python train.py --n_experts=32 --d_shared_expert=0 --activation="squared_relu" --batch_tokens=131072 --steps=4287
Below are experts of layer 4 (counted from 0) of a mixture-of-experts language model. Rows are named router (the router's row for the expert) and show model dimensions 0-191. Each number is 128 + 32 x the weight over its row's rms, rounded and kept within 0 to 255. Numbers have three digits each.
After each expert's rows: a language model's description of what the expert responds to. This comes from a sample of Wikipedia text that the model never trained on.

# expert 29
router:190117194167127089095136181061103120200130082183146181066101101091170122118168148065121160071164128138166158167174104096133155156138144132130152165095154094153103159082136151121112122162140107093120166169111170165112139084182132119161178153137127112142160132178143088066170175135168156138184076091164152109120101113172143138092169081075124117130085095098182077178162132143103174126082168158063153093146169148134125158138123117165087189116124140105158093152128106091096137133144153139130108109165161159118094125155167123133150148109132165116082137122155150095084142135172077124
What it handles: Final pieces of names and plurals such as -son, -ley, -ury, households, inductees, plus stray symbols and table abbreviations.

# expert 0
router:196121202161124091100121178056099122194125085185151181073106100088166124122168156068119153074164129138173152167169101093134162167145147123139145165114166081162133167086132144126113107159137104110110162174115153162109136086178140126161171147136124111145153132172132084067179162132170163146183075090145139106113097119169148145085166082087113113122102097096181081183152131135102174144077165168061156094145180147138126171144120132188090189115123147095149088144138095100089137132137150144132106110159170160113099114142175131129148142098137158123070132129153144108087136123168078119
What it handles: Digits, decimal points, commas and brackets inside numbers, coordinates, money and table figures, plus words like four, six, up.

# expert 26
router:146064127137121104124130145079130125137165127138167150102167106115146146096133184184129180112073131124106106160113130122181154161137109144164164120148132204149195155152072123165211082200175094078128143143091127172112159084040177127081179117110159125089179089141155106130126154072139151144154125127130113132077103065154070130159113153115098138109136124122126109172185100115109175127108110168142143138122137119161142149162117131125096128173154186114126142088185134124106095097099199121147071117139090155183147171160167103146096178105114115127146156150156192179179171127148120165
What it handles: Colons after infobox field names and dashes starting list items, e.g. Kingdom:, Genus:, - Norway, plus sentence-initial The.

# expert 5
router:195114197160121095107117177058109127196121084190153186067109088090179114111169162067124157075159127133177165163170104098139154154134137117151150169096164087158120169085136138123112112163136106104114169170121153161106130083177139124167170149135126120139149127174127092070173153140166167138190068082144144111113095113170140142079160089092126114124108097101180078180153121143099171134081163164071159100150170146138128170139119137173094191118123142093159090154139098098080131124144154144121102108159167157101086122147172131129141135106138156122062130118151126089087138125167076113
What it handles: Capital-letter word pieces that begin names or words in tables and lists, e.g. S of Site, D of Droney, V of Vandegrift.

# expert 6
router:194120200160132087099122173052107125199124084186149181062108092091169119122158157075130148078164129141168153169175101091131161163142146117151133169100162081155125161083128148125110115159135099095109160172119145158109133078178142114171170150140129117134147121176133086071174157125172176148182062092148153113119083125168150140080159088101119104122096096099182075183158126139102178146077166161060141099146170144126123165133122142168097189115128152110156089150132093103084141146134157143131104104155169149116091123146166122140141147105147162113075134109153148102087139130170077122
What it handles: Past-tense and plural suffixes finishing verbs or nouns (encamp-ed, invad-ed, gif-ts), plus articles the, a and year digits.

# expert 19
router:187095154107118089039150147063114133163103131142182146139137133106175215158145071101109128115211221072160084157116131152124098106090107151105138186140119120163123160083156136135137086158146159110141154143080122133127147092151118130112155150143133173101179121134133106115117095162176162141140109069119085128121095112153112149084096104080128094132131084109143097117184150146115233114103093146101165106152165165222102143104165144089118172124109136116157105145132112086103140133089154150185079126142105100121105185148153141157115112108129165071116169105130138157063128137136078121
What it handles: Pipe starting a new table row after a line break, plus some sentence-word starts like where, is, as and first name pieces.

# expert 22
router:137101104177128092114137168105097118140090114043154147097147085135096107136080150097119139111132175146064171134139120084164124154165192116139124154155131147067155137139139192127084134177135105135180123165117111138143098111127153101072156082158068151148179080109102109104162083217141124178143070102169088170118108078133107128159151111081181126079128112119149128147147163153104178087098144128089155133146128214148079134123116106118082123098151139083163149147198136110166110164148097171078097098150150185203121158108141098110154127168112110125120073126152094112115119129143188079
What it handles: First piece of capitalized place or person names after in, of or commas, such as Mil(waukee), Pol(and), Pal(estinian), plus apostrophes.

# expert 3
router:089085154146173112094162104110183128165194103135137135124163092142147154174125182098173169092125170067109170147165215095182156091156110159128119182106118109107099103090183130091138146191162119095154151135095161111080128110099110067150118116192130104120078124116141139120169130116156092125155108139136068078156059130149152133137146126169117118155071089175151128116143143151098150151135104140084132144147100145133050112138109076149157119158121190115120151089135158075119136104170147119114143062130166069096144067175149114149212070104086114104108114162143097096098138158098133139
What it handles: Final word pieces of names and words, often consonant clusters or y, such as Wandsbe-k, Nizhn-y, fore-ign, Leed-s.

# expert 7
router:129147102159175149099148128113130093136190144167143172119053082146139094165157091107135124112126156154161118160141094168073145182150210129081090128070145104141136084089154123143157169135131092108119102115185162127092093092173132160145137148147157152103115123126144095134136148164103086103089120074184113113105075145159110155091125090146091141054090137138137151159168163114165165120116127071119153129108150152143173067166118140200181096121155115196152118171166120159093101099129143134174134109086172120092125210140116156159133148099110115077162131077126184100160181061120141186
What it handles: Word-internal or word-final pieces in names and longer words, such as er, or, man, ster: Aristotle, exacerbated, businessman, Salvador.

# expert 28
router:123123127122078109149162154111069119149034108088144122140122150101107107071064156144122138091139065126160125126182137120134115073081146070081110166123174119133122152109145122118080166119081120093114134138180084142100087095103124087154133102144176160178081141102111099096086116179133103143156137164118120168105115113105107199114144131167108154183163126083090128172156137186155150204125149134109155108104168122144144091114153124067115152077125087125140125160154156097050125128070077191099116112140135194171147056135152139104183104135121122072146144149123173124117090116160074075
What it handles: First lowercase piece of a common word split into tokens, after the or a, such as st(yle), rep(resents), res(earch), ex, un.

# expert 17
router:181137143169156106104127130140071145150155152191151181165104123116137135121159135070183128107170184163154109156128098131145151168067159067140160118165176113146057165087171168088126087162147131064169171164132172162092152096120132111155174133140072163155154090145135075122161098152142054106150081181152155143090093130130162147143157112116098124115094106115152125182164093139096165096098143100117167140176178131123146106147080165139076138108067115148171147134100089136173097096123147164198085115139111114070098153145170127165067151085102110116143165144173118111091135182126129131
What it handles: Place names and their final pieces, mostly US states and countries, e.g. Minnesota, Carolina, Tennessee, United, York, Africa.

# expert 4
router:172116147166187128112098171113115151176132092195095139080141103093133092130192086117150102088177071128130148154114099128148155139129137170130110158106130133167121147074111140145097106078143065107106129170115151143134137094207140167116157120088131116094127200143182090105105152147174098113170099090160112157093127106182132151086117108120120079087095148150173084150090163086131087116122153153125132091176177122083150159163144090161100173106152069114145060108175101127124092159214143149115126083114151120075037112135157101128113128136085195103085154117127153158135136178124084125
What it handles: Space, plus, minus and ± tokens opening a number inside pipe- or semicolon-separated sports and election tables, e.g. | 27, ±%.

# expert 10
router:109105131142084072159175158095112123118140083132184103107159112145132111106093131069121112164155130084134139138177146108159149155141052150147163112175162122154154159124156114087146114174103160149096142134099171195176141130101097195164106080088163156114159086120148138144114102181147140146123101103133152107134119064123112098186179113134217108143112091115129126169096117184152034164125160155137091133142144086133196186105201157125161138114150129103159084082168080111152072165136132132067126131142150165141125125112116168137194148075088086104132150162116122089149185105136131081
What it handles: Capital-letter or first-letter pieces starting words after headings, list dashes or brackets, plus hyphens in compounds: Epidemiology, Hauts-de-France, Length.